config.yaml
d_model: 160
n_head: 5
n_kv_head: 5
norm_eps: 1e-05
positions: "rope"
seq_len: 384
Below are experts of layer 4 (counted from 0) of a mixture-of-experts language model. Rows are named router (the router's row for the expert), down (a neuron's output weights, with its number) and show model dimensions 0-159. Each number is 50 + 10 x the weight over its row's rms, rounded and kept within 0 to 99.
After each expert's rows: a language model's description of what the expert responds to. This comes from a sample of Wikipedia text that the model never trained on.

# expert 10
router:62 60 50 42 40 61 33 55 30 47 47 52 43 70 52 35 51 63 54 37 61 65 56 50 61 59 51 40 60 41 51 39 54 58 42 64 65 70 55 48 43 50 41 54 51 27 56 58 59 45 66 51 42 52 43 49 56 36 56 49 59 58 60 56 65 50 36 39 64 51 45 58 57 57 39 42 35 56 39 34 46 62 58 57 46 46 61 50 62 39 44 36 43 53 47 48 54 42 36 41 62 42 66 35 33 63 34 53 67 39 37 39 39 39 28 39 46 62 67 53 36 55 50 36 58 58 58 46 39 47 48 58 54 38 59 60 46 57 33 60 34 56 42 58 53 34 56 57 58 36 48 58 54 40 59 62 63 45 54 35
down1:43 47 57 53 47 79 50 47 40 54 44 45 41 59 49 67 49 36 39 44 60 65 66 32 47 47 59 45 62 66 63 32 54 40 58 37 58 42 37 58 56 31 49 53 51 44 46 54 78 56 64 51 63 57 38 59 62 47 49 60 48 44 60 48 57 71 56 48 55 45 29 50 62 45 58 62 50 36 58 38 37 51 36 46 55 44 41 47 57 45 67 55 51 39 53 35 39 61 37 33 56 32 38 50 50 30 60 63 54 49 46 67 64 38 51 53 58 53 51 66 52 54 51 49 63 41 42 61 44 49 55 41 43 48 55 55 38 32 30 60 62 59 48 38 34 43 47 48 55 48 31 48 57 40 54 49 50 58 39 57
down2:55 60 62 49 49 50 40 47 44 48 48 38 60 38 35 56 48 54 47 55 66 58 63 43 72 49 52 47 61 48 54 54 52 53 43 48 38 36 52 37 51 51 45 41 62 58 53 44 57 63 47 58 44 31 71 38 51 53 29 43 48 42 29 54 49 61 40 29 54 57 47 45 68 72 51 48 39 39 60 47 50 49 68 50 50 74 48 51 57 44 44 56 51 49 27 47 51 37 37 40 52 53 38 57 66 37 54 65 53 52 57 53 56 54 65 53 27 46 59 68 37 59 58 56 57 38 48 34 39 36 43 47 45 60 45 46 60 47 38 43 71 53 60 47 29 38 45 54 54 81 50 48 38 59 45 55 57 43 51 63
First token of cells in sports and data tables, such as G in GK or country codes, dashes for empty cells, list line breaks.

# expert 25
router:52 57 50 55 48 41 28 63 50 50 48 46 52 63 64 24 61 71 44 33 47 53 65 39 52 62 31 36 66 49 53 52 57 63 47 59 74 53 56 54 48 60 53 46 52 35 46 53 58 48 42 53 40 48 29 65 62 42 47 40 60 42 73 47 55 48 36 49 58 55 49 66 44 50 41 42 52 45 39 52 49 59 57 71 47 58 55 62 59 38 42 33 46 51 43 49 51 44 44 40 51 38 58 24 49 51 44 52 47 41 35 38 53 40 46 60 40 52 48 49 41 53 54 37 58 67 64 48 45 53 41 67 58 34 71 64 45 52 39 57 42 57 52 55 76 44 64 51 67 54 50 52 62 53 59 51 57 47 49 35
down0:43 37 54 47 47 45 62 42 43 30 36 74 44 35 58 51 55 47 46 56 54 60 46 32 41 45 50 55 42 59 50 35 45 48 64 52 60 57 53 47 53 59 50 63 48 41 59 58 50 59 40 45 51 42 58 50 37 55 71 49 55 44 64 31 33 48 54 34 48 49 51 48 49 63 45 30 45 41 39 50 52 58 40 20 66 48 43 31 40 64 54 60 53 66 39 45 69 46 54 43 27 57 68 36 58 34 64 71 35 53 63 57 59 59 39 38 55 34 66 43 43 48 41 48 52 55 55 55 53 55 50 51 49 46 60 48 55 40 53 47 40 46 61 60 51 59 54 45 33 54 54 54 45 57 49 53 74 64 62 69
down1:47 57 40 50 67 51 49 53 37 70 40 34 58 66 41 41 41 53 59 54 50 69 55 54 48 35 34 54 61 45 27 58 42 60 47 63 43 31 49 59 55 51 52 61 60 49 43 67 52 56 53 40 56 62 62 45 48 48 67 62 49 65 49 57 43 39 62 53 46 58 52 63 56 68 33 39 50 62 54 57 42 45 51 36 50 41 30 56 55 48 73 43 55 63 49 57 48 53 35 54 46 57 51 33 50 45 58 26 45 43 63 33 47 36 44 51 60 53 62 37 60 68 51 51 28 57 51 43 52 64 39 46 44 62 53 50 34 37 35 37 61 45 48 58 48 51 44 62 55 45 57 53 44 44 27 27 45 50 47 56
Periods closing a sentence, usually after a plural noun or year and followed by a new sentence starting The, In, He.

# expert 36
router:57 64 36 53 49 42 28 59 50 57 49 59 27 44 51 49 62 50 52 53 45 90 51 52 43 56 33 49 57 48 59 48 70 56 45 52 63 41 56 33 49 58 48 45 46 54 69 66 45 53 56 32 48 52 42 40 65 31 62 63 59 43 59 63 64 52 41 42 63 42 55 55 54 50 56 39 42 64 54 47 49 66 57 68 47 43 47 65 51 52 55 44 41 35 56 53 48 43 33 36 59 32 47 39 40 61 45 41 45 48 47 44 54 42 53 64 58 53 51 49 36 48 38 41 61 64 68 26 43 37 49 50 59 47 62 51 41 49 36 55 46 58 45 47 58 33 53 45 48 45 59 66 50 43 53 42 67 40 64 44
down1:63 61 40 54 47 35 57 57 64 52 57 59 54 49 49 42 66 36 47 46 44 63 52 56 51 39 61 50 51 51 65 54 46 57 56 52 37 32 49 57 36 33 55 53 38 48 60 37 47 46 53 53 59 65 50 55 61 58 62 47 48 58 43 52 48 58 57 52 42 60 45 21 68 33 52 51 60 53 78 42 59 58 59 58 36 48 42 41 34 47 42 54 59 49 53 55 43 61 47 50 34 46 40 40 45 35 38 73 63 51 41 65 53 57 58 50 75 54 50 36 42 45 44 65 48 50 44 64 47 48 51 47 41 63 39 46 49 33 63 53 44 29 54 56 61 28 45 39 36 65 48 29 51 43 52 34 58 63 40 46
down2:54 49 52 45 41 47 33 50 51 49 34 47 51 58 47 49 68 53 34 38 52 54 37 65 46 43 55 42 47 61 51 52 55 35 38 59 49 46 54 61 55 64 65 49 67 43 44 44 48 53 62 34 57 48 51 54 30 43 65 52 59 62 49 33 46 56 62 45 40 35 49 59 61 52 57 61 59 57 46 35 59 55 62 58 52 67 43 49 63 53 48 46 62 61 64 40 55 53 36 41 60 62 55 46 65 55 53 59 46 53 57 21 43 46 57 59 49 51 61 36 42 48 60 51 44 40 42 50 47 46 33 48 46 47 37 49 69 51 68 49 46 51 46 32 34 32 56 45 69 70 47 48 29 49 20 60 32 69 47 50
Middle pieces ending in ct or act inside Latin-derived words, e.g. Do-ct-or, re-ct-angular, Ar-ct-ic, f-act-ion, el-ect-ion.

# expert 27
router:63 62 51 57 43 40 40 61 43 43 31 36 39 77 51 44 49 48 52 44 37 63 57 40 65 56 24 32 54 45 56 41 49 59 47 48 58 71 56 44 49 61 53 44 62 56 59 51 42 43 50 50 22 56 35 55 51 35 49 47 48 62 48 62 64 61 37 33 54 49 58 50 60 64 43 47 39 52 38 46 47 50 50 49 32 57 59 54 47 47 52 31 39 33 34 49 63 43 49 51 66 43 50 40 41 58 34 49 61 42 45 54 49 46 42 45 60 61 63 64 39 48 55 55 61 66 46 49 45 48 43 58 57 40 67 61 53 64 34 53 28 56 47 68 61 53 59 52 63 58 67 46 59 38 59 57 66 50 45 41
down1:61 58 52 41 54 55 54 40 52 39 51 55 49 51 43 27 43 72 56 22 56 50 42 49 52 42 55 55 50 58 58 67 33 43 61 20 67 41 64 49 59 33 47 27 45 63 30 55 55 41 56 41 48 44 46 45 49 52 52 60 57 49 32 61 49 46 49 52 55 61 48 54 40 42 67 53 53 46 69 57 59 50 54 56 53 48 51 45 42 48 56 56 58 35 60 45 60 45 44 37 53 38 49 51 50 49 42 66 41 57 52 65 60 56 62 51 53 51 48 44 69 57 32 41 51 42 75 52 40 60 61 53 51 36 47 59 52 67 30 32 47 24 51 45 51 46 51 54 47 45 59 62 50 69 51 48 46 42 57 29
down2:63 57 49 40 35 64 62 59 44 49 46 62 57 43 63 59 61 62 50 49 65 53 42 48 50 56 31 82 39 74 37 57 31 44 55 50 54 51 45 53 39 53 32 54 46 36 48 63 43 49 46 39 47 68 52 33 51 49 64 50 44 69 57 36 48 49 61 66 60 52 34 37 39 51 47 43 49 46 45 57 48 61 50 58 63 61 39 64 57 62 52 65 38 59 58 65 47 50 41 38 63 60 65 42 44 61 52 36 39 51 68 43 46 47 46 47 52 54 47 42 34 36 33 56 49 51 46 48 49 42 43 42 32 41 50 41 51 33 57 60 45 56 46 42 42 28 51 66 48 52 53 53 53 52 49 73 35 39 44 57
Single digits inside long numbers, scores, coordinates and money amounts in tables and text, such as 302,887, $700,000, 9.0.

# expert 48
router:60 56 31 67 34 50 36 45 53 59 47 51 42 42 53 37 54 58 65 41 44 76 53 36 51 49 37 46 58 52 44 57 54 50 44 57 58 52 38 28 30 58 44 58 66 34 55 64 56 50 58 39 45 51 45 46 48 39 40 59 58 46 56 69 48 73 45 49 62 51 45 58 54 58 44 42 26 61 53 51 36 74 58 53 43 43 46 60 52 53 50 44 47 60 59 43 72 30 43 45 53 46 50 45 34 58 45 57 49 52 59 42 43 55 56 48 48 49 53 40 39 46 28 40 46 71 59 29 30 43 47 74 56 46 61 51 49 57 44 63 42 63 51 50 56 34 56 54 59 52 65 61 49 57 50 42 68 46 58 40
down0:57 46 44 55 46 45 63 51 48 39 60 48 50 48 57 34 55 53 68 53 63 49 39 69 71 34 57 57 55 56 41 39 49 43 65 57 67 44 47 65 52 53 43 52 54 55 45 44 72 42 53 68 46 55 46 42 55 39 43 64 51 55 39 61 33 45 56 48 29 44 53 65 58 62 48 61 52 43 58 53 59 38 54 44 65 32 44 50 54 66 70 53 59 56 28 60 47 55 43 56 49 49 52 49 64 45 49 53 52 56 42 47 43 61 42 62 53 47 35 45 35 49 58 40 37 59 40 49 52 29 25 52 44 31 53 45 53 26 48 42 46 66 35 52 49 42 71 31 56 44 21 49 59 57 43 60 47 55 45 47
down1:69 40 47 64 59 63 26 54 54 36 65 44 69 57 36 45 40 55 39 54 67 57 44 40 49 39 38 51 79 48 35 55 56 39 66 45 55 66 51 33 55 59 61 52 59 52 58 44 47 48 36 40 44 58 45 55 46 53 57 37 47 58 33 45 65 51 61 34 72 50 59 56 61 62 47 60 29 59 57 34 39 57 34 31 60 61 47 46 45 46 46 42 46 47 36 49 43 49 38 58 50 46 55 38 44 54 41 44 41 51 49 59 45 48 33 57 68 49 54 70 49 67 59 56 52 44 48 41 47 38 38 34 52 36 44 64 49 52 50 43 53 52 50 45 51 66 50 38 55 76 50 52 46 47 50 57 44 41 54 66
Word-final pieces forming nouns and adjectives after a stem, mostly ult in Adult and difficult, plus ence, ment, ity, ness.

# expert 56
router:59 71 46 49 49 63 26 55 53 40 29 45 48 66 49 46 43 65 58 37 62 60 40 34 59 70 44 32 59 51 49 42 51 60 50 56 48 62 44 37 49 57 40 67 51 41 60 55 52 47 65 32 46 55 46 44 53 33 41 57 63 63 59 45 53 48 34 33 61 48 46 50 54 49 48 56 40 48 40 50 45 47 59 68 42 55 51 56 56 47 58 50 32 43 48 47 60 41 50 36 53 50 57 40 25 51 35 57 50 47 25 54 36 60 50 52 42 50 56 54 20 52 42 48 68 59 49 44 42 44 56 67 63 49 62 68 48 52 32 51 38 55 47 56 59 46 51 58 60 41 62 51 68 47 51 54 61 34 60 34
down1:48 49 50 63 45 40 43 58 45 51 65 48 58 59 54 53 48 51 43 47 46 49 39 50 73 49 40 51 65 39 48 48 44 54 66 42 48 55 36 47 31 50 46 52 45 46 55 51 58 57 34 56 49 46 44 49 62 52 44 47 52 57 63 43 40 32 50 44 56 39 50 49 52 63 34 60 43 51 42 48 49 71 45 50 32 55 41 55 47 55 69 74 37 46 47 56 53 58 31 86 52 49 68 57 69 30 30 38 46 47 50 48 46 67 41 39 53 39 70 34 59 38 56 45 45 56 65 49 50 38 39 43 40 48 44 58 58 52 79 45 46 59 56 44 62 31 53 42 37 59 55 38 45 54 46 72 61 53 58 48
down2:37 52 36 53 39 58 53 56 43 40 54 67 47 44 48 57 65 53 61 53 48 58 57 66 51 60 71 56 47 31 49 32 43 51 36 59 49 56 30 61 37 50 55 28 56 48 67 65 56 33 35 56 48 60 49 47 51 52 66 58 36 48 49 47 59 68 75 38 50 43 58 53 36 59 49 57 54 49 35 45 48 64 44 49 55 47 63 43 68 71 40 52 62 63 59 52 52 37 40 30 46 34 49 45 48 38 42 27 42 58 63 40 54 34 65 47 59 61 48 35 54 52 34 49 49 46 56 61 44 40 41 41 30 53 49 41 45 56 53 63 40 53 55 57 48 31 43 51 43 54 54 57 39 46 54 45 60 57 64 58
Middle digit groups of large numbers in tables and prose, especially 00 in 1,000 or 100,000, and vote counts like 44,687.

# expert 47
router:60 59 52 39 39 64 36 54 28 45 49 52 43 72 49 36 54 65 56 36 61 64 57 50 61 60 47 40 58 45 50 38 58 60 40 66 64 66 52 46 46 51 44 55 53 26 57 58 59 45 69 56 41 50 44 54 57 37 55 50 55 53 59 60 67 51 38 42 63 54 46 56 53 61 39 43 33 55 39 35 48 65 62 58 48 45 63 53 65 42 43 37 41 52 50 52 56 45 36 43 61 40 68 35 33 62 35 49 67 42 41 40 41 38 27 40 46 64 63 54 34 51 52 40 60 58 58 44 40 45 49 61 57 42 61 60 47 58 36 61 37 56 43 61 53 32 56 57 58 38 47 56 54 44 57 60 62 43 56 39
down6:48 51 40 55 37 60 51 68 39 54 34 60 63 63 58 71 52 60 47 49 43 58 65 42 70 46 52 57 50 67 66 51 44 39 65 43 43 46 41 57 47 34 49 54 40 28 63 64 29 54 58 49 39 41 59 54 45 51 47 64 33 32 41 63 74 57 59 58 53 61 50 55 42 63 57 53 59 45 30 52 54 52 50 36 35 48 48 35 55 37 54 34 55 45 51 47 54 48 52 52 41 40 37 59 58 53 36 59 37 44 44 54 66 46 61 51 49 59 48 56 47 37 52 66 43 47 48 35 46 30 46 44 46 50 58 49 53 40 53 49 41 67 35 45 36 46 62 46 54 55 56 52 68 42 30 74 42 61 48 44
down7:54 51 52 46 45 52 52 33 43 60 46 53 65 50 57 61 48 42 44 60 61 57 27 56 47 50 57 50 49 35 53 48 38 33 52 48 54 46 32 47 54 45 39 46 61 72 52 51 56 63 59 42 61 58 59 42 37 65 65 55 66 53 50 35 53 57 55 49 30 37 54 38 53 48 48 66 42 52 57 46 53 51 74 46 37 54 50 51 41 49 41 53 43 34 52 60 60 54 63 50 33 41 51 51 31 53 31 50 42 40 45 52 61 32 61 46 55 46 50 39 62 58 58 56 57 74 62 66 47 58 44 40 44 74 46 63 28 52 47 36 46 46 64 50 51 44 56 49 47 33 31 23 57 66 45 52 66 54 56 44
Cell entries in tables, especially month names in dates, single W or L results, and pipes between numbers.

# expert 17
router:54 49 57 67 50 33 36 51 48 38 34 66 46 59 58 34 58 48 48 53 56 54 50 43 58 62 55 42 50 42 56 34 59 57 50 66 55 42 55 32 31 62 54 55 58 53 52 54 32 57 47 35 48 66 47 54 61 48 46 48 57 46 51 52 60 57 30 46 57 54 42 45 51 57 55 52 43 64 56 39 41 61 52 62 46 58 57 52 57 28 48 39 28 35 35 43 50 36 48 39 57 37 67 39 39 52 44 49 53 40 52 46 53 47 58 53 38 48 58 53 43 72 54 48 60 65 69 25 33 26 45 55 51 51 50 61 33 60 44 56 39 62 48 47 67 41 61 52 58 58 70 79 60 41 55 60 58 48 49 46
down1:62 37 36 77 48 47 47 48 46 46 51 59 48 34 39 48 52 50 29 43 73 38 55 55 65 49 56 55 43 53 60 63 54 65 71 40 42 47 53 57 46 27 40 43 53 39 57 52 36 56 43 58 56 38 68 45 39 56 62 39 45 52 47 50 56 41 56 53 47 53 49 26 48 55 55 65 49 61 48 42 59 45 41 38 46 60 36 57 73 45 50 59 69 62 56 51 59 37 53 48 47 51 45 60 62 37 56 38 39 52 23 31 52 45 49 46 57 57 71 42 68 60 44 56 61 48 40 40 50 47 46 33 68 68 49 55 33 54 58 55 59 39 48 33 38 58 51 57 38 45 45 63 41 55 54 44 51 50 53 52
down2:56 54 56 41 50 29 52 39 63 41 43 44 50 52 54 40 54 33 56 64 35 40 54 64 54 44 47 50 64 41 50 62 47 41 50 47 48 35 58 29 53 55 51 37 58 67 62 42 41 74 37 43 47 54 46 44 52 51 56 50 32 54 52 59 48 52 70 53 56 52 52 78 40 35 60 52 55 50 69 78 58 61 43 57 30 52 48 52 47 48 42 41 42 45 42 43 49 41 39 59 49 62 39 66 51 35 42 27 41 61 49 57 30 48 36 60 38 39 49 54 61 47 36 52 67 40 54 44 53 61 56 44 51 64 59 57 57 42 50 50 76 48 49 43 59 51 49 47 72 39 42 47 38 57 47 60 50 44 63 55
Wiki heading markers == and === after a blank line, plus the word See in See also headings.

# expert 39
router:47 58 48 42 29 56 31 42 48 39 42 53 29 66 52 40 65 69 56 39 52 47 51 52 62 69 47 39 52 51 63 41 65 46 48 54 69 51 49 41 39 60 41 57 63 34 46 49 66 52 39 42 39 61 30 66 69 39 55 45 69 49 68 61 56 51 38 51 52 54 59 49 54 48 39 50 40 52 35 43 57 49 45 57 48 57 67 70 69 46 37 46 47 45 39 39 59 37 27 45 55 49 58 46 45 71 51 61 55 36 39 46 44 41 58 46 57 69 46 47 47 71 57 41 62 65 48 49 44 51 36 49 51 43 59 64 47 60 53 52 34 57 51 54 63 53 56 58 51 36 54 56 67 51 61 62 45 44 47 49
down1:33 42 63 30 44 67 50 63 36 54 55 68 45 52 40 44 52 43 54 42 53 64 43 67 53 40 49 49 45 48 42 38 44 28 55 60 52 43 28 46 41 54 67 56 49 65 50 58 29 34 61 31 48 49 58 40 47 41 53 53 50 43 64 49 46 56 61 56 45 57 49 72 54 50 64 30 43 56 28 64 50 56 39 51 47 58 58 45 34 44 58 40 52 70 63 54 45 44 52 37 45 70 34 40 48 44 46 55 77 56 54 51 65 41 61 52 33 59 51 47 63 52 60 38 36 41 63 66 50 61 66 53 41 46 44 41 45 46 62 55 45 41 47 45 60 55 44 59 44 45 47 51 66 43 61 55 49 56 51 35
down2:58 51 61 50 52 49 58 60 45 39 55 37 46 52 55 48 47 29 43 53 50 41 47 34 48 34 55 52 37 53 34 56 56 54 36 49 54 49 51 34 43 37 46 47 63 55 51 53 48 40 41 43 34 57 56 56 53 54 46 45 61 52 77 56 61 65 32 42 61 38 57 31 39 60 59 63 38 49 50 48 57 51 43 48 47 68 50 46 48 49 52 59 26 62 49 56 42 56 51 64 58 50 43 36 73 42 57 58 72 45 45 35 51 54 42 53 38 43 57 45 56 64 52 58 40 59 67 43 56 67 45 71 49 78 52 38 28 54 29 52 47 54 71 49 52 53 58 60 32 41 54 48 52 62 46 55 37 55 35 39
Hyphens opening list items after a line break in infoboxes, honours and career lists, plus hyphens in compound names.

# expert 57
router:71 49 38 64 34 33 32 52 46 53 37 52 36 52 53 38 44 60 53 46 40 55 58 38 59 52 35 46 63 46 48 41 59 54 44 60 74 52 35 42 36 46 43 47 46 50 59 64 46 46 47 54 54 50 49 44 53 40 44 53 58 60 62 50 64 51 41 46 68 53 58 66 45 64 45 48 44 61 52 56 31 70 48 62 62 46 69 61 54 59 41 42 34 27 43 40 66 44 40 51 55 42 53 38 50 61 52 59 54 33 35 32 43 49 42 43 52 63 46 59 34 48 30 51 52 57 74 32 31 34 41 48 54 48 67 52 49 59 41 65 51 53 45 48 54 45 62 63 57 42 42 73 60 50 48 53 47 55 46 45
down0:34 67 55 49 52 53 31 48 64 51 32 44 54 58 44 64 54 63 39 52 40 45 48 55 46 54 47 37 32 40 40 63 48 50 60 48 58 43 56 28 34 49 53 51 38 47 62 40 58 59 51 39 57 70 39 57 32 60 32 50 51 65 46 69 38 47 51 36 47 45 51 50 41 61 65 61 37 34 66 52 35 40 46 55 49 46 71 52 35 47 55 56 77 49 53 36 44 53 45 46 57 38 46 58 40 54 31 50 58 39 52 53 46 58 70 44 47 53 40 47 64 48 40 51 45 33 60 60 57 43 53 48 41 42 54 53 38 62 69 52 61 57 66 28 54 52 63 63 61 63 57 44 62 42 54 52 43 64 48 45
down1:40 61 58 55 46 47 37 53 57 48 59 38 42 31 51 52 55 30 45 55 61 58 56 44 49 32 45 54 45 56 48 43 43 59 48 53 25 27 49 42 55 51 59 43 42 59 63 38 45 54 50 76 53 34 56 71 59 56 33 37 49 66 41 48 62 47 41 49 35 70 52 60 50 61 52 56 57 51 59 68 45 60 38 43 57 56 32 50 41 50 51 39 51 39 51 52 58 48 41 48 75 65 37 37 36 53 60 47 48 47 75 58 59 44 43 60 47 72 45 39 49 52 56 55 54 71 51 57 53 53 52 41 70 48 40 45 32 50 37 40 67 42 52 52 32 57 54 50 50 48 47 34 50 47 51 52 39 65 64 42
Heads of names for organisations and contests, such as University, Party, League, Championship, and endings like E-lection, Qual-ification, Lab-our.

# expert 40
router:48 50 55 56 40 40 51 62 38 40 48 62 43 50 55 50 50 54 57 34 53 48 45 52 53 58 51 33 69 41 58 35 65 54 49 54 49 69 58 45 41 52 55 52 67 33 55 71 61 45 62 44 44 59 35 58 54 31 46 43 50 62 48 66 53 62 43 50 53 50 59 68 56 61 52 41 48 48 50 54 50 70 50 66 55 59 61 65 62 31 42 30 40 32 57 57 56 33 31 37 60 38 62 46 48 68 39 57 55 32 39 31 35 53 45 51 48 47 51 46 41 57 56 44 67 55 49 35 37 52 46 61 58 41 70 50 42 60 52 68 50 50 44 48 44 30 60 45 57 42 59 61 58 51 66 50 65 43 51 32
down1:44 69 49 38 38 35 56 47 36 38 67 31 55 44 42 41 40 43 37 59 47 65 46 59 62 51 58 35 34 57 64 60 62 66 34 38 50 37 34 57 63 54 64 47 60 41 50 58 64 47 58 39 59 63 53 56 52 51 49 63 53 54 75 47 54 40 62 31 54 77 29 53 38 59 63 56 37 46 52 42 39 56 56 58 51 55 61 69 42 47 50 72 40 56 45 53 48 50 55 42 49 53 50 55 61 45 46 39 47 57 52 66 52 61 36 53 58 45 75 47 42 43 35 57 53 52 45 42 49 41 57 54 55 46 46 43 44 58 48 31 43 47 45 46 54 44 29 66 46 34 40 44 57 42 48 48 38 60 49 48
down2:36 41 37 56 41 45 43 52 50 60 54 44 40 48 48 49 56 50 47 59 57 55 43 71 56 50 55 38 42 59 53 42 39 16 57 45 47 46 45 52 67 50 35 64 47 47 52 53 53 60 51 68 53 63 45 50 59 30 65 55 47 52 38 66 62 67 58 56 51 50 39 55 54 43 57 40 57 51 50 57 43 57 45 81 27 45 28 57 56 34 53 40 53 44 58 52 55 51 58 54 44 61 67 56 56 57 28 37 43 64 34 46 55 48 41 67 56 51 37 42 56 45 69 59 34 49 58 68 47 54 47 45 39 59 53 25 45 40 66 35 44 37 40 60 58 49 52 40 36 64 47 47 42 56 58 59 50 55 48 46
The, this, these, its, his, mostly at sentence starts after periods or paragraph breaks, also inside nevertheless.

# expert 41
router:51 58 39 59 44 45 34 55 34 39 37 52 23 70 55 32 54 46 52 51 47 54 54 36 54 50 32 49 68 41 41 37 52 56 31 74 51 53 42 38 31 45 40 47 56 44 53 65 41 47 49 57 47 52 42 52 56 42 59 41 56 57 47 43 67 63 48 48 51 38 55 66 57 68 55 46 51 59 52 52 50 72 44 47 56 55 70 47 71 51 56 40 31 41 52 35 69 31 51 55 59 47 52 43 49 54 45 53 51 32 39 43 41 51 50 52 61 53 63 56 46 49 46 41 57 69 70 33 39 44 51 55 56 47 63 49 42 50 40 75 47 53 46 51 58 36 59 63 49 56 44 52 59 55 70 62 49 50 35 48
down5:50 37 50 36 39 40 59 43 46 56 44 30 55 50 57 42 37 54 50 50 50 54 51 45 51 57 58 70 54 49 39 39 48 45 49 55 56 44 65 44 60 60 55 29 53 56 63 40 56 52 56 47 53 36 51 62 45 55 46 28 30 45 51 47 43 56 45 48 36 68 55 48 47 48 55 56 62 58 43 42 64 42 46 21 56 43 62 47 53 49 60 54 44 51 53 35 52 55 69 49 40 39 47 55 66 66 48 62 52 77 60 40 60 48 53 67 33 60 57 74 44 34 54 53 48 63 35 48 47 53 46 48 45 65 46 44 34 66 54 43 33 48 79 49 41 43 37 31 55 57 67 42 45 61 52 65 37 53 41 52
down6:66 53 43 57 53 50 63 57 51 32 51 35 50 38 45 44 46 31 48 53 51 56 50 51 47 52 38 66 65 65 51 47 47 54 36 69 52 60 46 45 59 44 48 62 44 59 40 56 59 62 41 54 43 48 46 42 65 67 48 43 48 38 51 44 51 44 56 53 50 47 59 25 60 74 58 55 53 35 55 35 44 52 59 55 49 53 34 58 63 57 57 64 54 48 44 46 47 48 56 58 78 18 53 54 38 47 41 48 41 64 55 46 68 44 43 53 66 47 52 59 72 63 50 47 61 54 18 32 47 60 27 54 53 47 48 49 68 45 48 46 52 29 45 48 47 58 50 40 50 44 48 41 52 42 42 37 49 53 54 34
Nouns after the or a for teams, states, countries and organizations, such as World War, team, state, company, country.

# expert 50
router:54 45 36 33 35 46 46 52 37 52 43 48 49 59 52 40 68 58 51 37 46 60 47 45 70 52 39 44 64 51 49 42 71 55 54 57 53 62 36 50 36 50 52 58 55 47 66 62 36 58 52 53 44 49 41 55 58 47 44 35 63 70 64 43 48 53 50 39 59 53 50 49 49 68 41 38 39 52 53 52 42 56 50 56 51 47 58 48 52 53 41 46 46 34 55 43 68 35 35 28 63 45 62 47 38 70 46 63 61 49 40 49 46 38 23 54 55 47 58 70 32 60 32 48 48 66 69 41 37 47 52 60 67 38 57 51 64 58 29 52 27 53 48 52 51 41 67 42 58 43 43 65 58 48 56 49 54 45 54 39
down6:50 53 34 46 52 51 72 49 55 47 35 50 48 47 36 66 57 35 70 53 45 49 51 45 54 44 54 58 70 43 54 45 62 46 63 78 56 53 50 41 50 61 54 64 56 46 44 50 61 65 62 52 40 53 50 30 58 39 53 48 61 68 48 54 43 53 46 55 45 57 53 58 53 72 39 48 44 36 62 55 46 47 46 37 62 71 76 58 48 49 33 42 53 48 36 68 47 37 46 30 45 49 53 69 49 46 49 36 65 46 35 50 42 55 51 45 44 59 41 46 58 49 67 43 52 49 59 47 38 56 39 31 63 61 36 43 41 43 43 50 61 43 42 36 55 38 55 53 49 64 45 39 43 42 60 51 45 41 54 20
down7:43 43 59 50 59 49 49 67 73 69 60 51 38 45 39 44 71 36 60 42 53 41 59 45 34 51 60 61 26 54 58 38 50 45 60 48 50 59 66 51 37 65 48 57 36 40 49 47 41 55 31 58 63 74 42 64 29 67 39 56 54 64 66 62 54 40 33 61 50 35 42 52 54 36 55 39 36 49 51 43 40 48 49 51 50 40 47 41 39 52 68 52 64 56 44 40 51 46 59 65 40 44 57 49 56 57 51 36 43 46 33 40 50 56 59 37 55 58 35 48 66 45 59 58 47 66 62 46 58 44 51 58 45 37 31 54 38 38 55 46 64 53 42 52 42 52 40 57 61 55 59 47 47 58 51 57 31 52 46 41
Ending pieces of surnames and nouns such as -ić, -son, -ers, -ment in Movement, often before a pipe, comma or parenthesis.

# expert 7
router:67 50 52 62 36 49 44 60 36 39 46 40 45 70 69 52 51 47 53 48 53 48 55 57 59 69 45 55 49 49 54 40 41 50 36 54 57 52 57 40 30 49 37 38 59 38 45 52 59 48 50 42 48 71 53 50 52 32 63 52 76 60 48 61 48 65 36 47 64 41 46 52 49 55 47 45 31 52 32 57 53 48 61 62 60 50 67 64 52 32 39 38 46 49 51 52 54 50 42 48 67 36 59 50 43 59 45 35 48 53 48 41 30 51 40 45 54 68 47 51 47 62 56 40 52 60 65 47 40 47 48 53 42 44 63 52 44 52 42 52 49 76 39 66 63 51 74 42 69 49 68 52 47 55 63 67 44 29 52 36
down4:68 49 50 46 51 50 67 54 52 48 55 39 16 31 62 53 33 42 49 50 61 68 58 45 56 44 59 66 56 43 65 61 54 35 64 34 44 42 64 39 48 36 54 58 39 39 75 40 48 48 66 51 41 32 63 50 52 55 58 37 59 57 41 55 50 55 50 67 31 46 60 46 57 34 48 54 45 49 48 42 36 50 50 35 48 52 49 48 48 38 60 56 42 52 41 55 59 42 53 65 58 55 56 60 48 53 41 40 68 48 30 69 40 59 34 64 56 45 45 55 66 40 45 41 54 55 47 48 54 39 32 43 55 42 55 44 39 48 52 23 65 48 54 45 47 52 52 33 54 62 54 56 47 48 55 68 58 58 54 61
down5:63 67 56 46 48 52 65 55 50 67 47 63 45 28 51 67 69 48 71 57 53 53 60 44 48 41 48 30 60 49 51 32 48 51 41 56 50 47 53 57 63 45 40 49 58 45 47 58 57 67 49 60 55 61 42 43 45 31 33 67 36 56 52 71 37 31 45 55 46 52 44 53 46 52 28 36 51 37 53 44 55 51 48 36 57 48 40 34 43 49 38 40 45 38 54 59 61 35 66 52 39 64 56 44 47 62 45 46 42 54 55 41 48 37 62 49 52 49 55 51 62 45 61 78 65 58 47 43 50 47 44 75 44 47 38 43 54 38 30 45 34 45 41 60 56 51 50 52 43 47 46 45 54 75 60 38 58 49 48 63
The word as after known, such, served, recorded or a name in cast lists, plus called, became, including.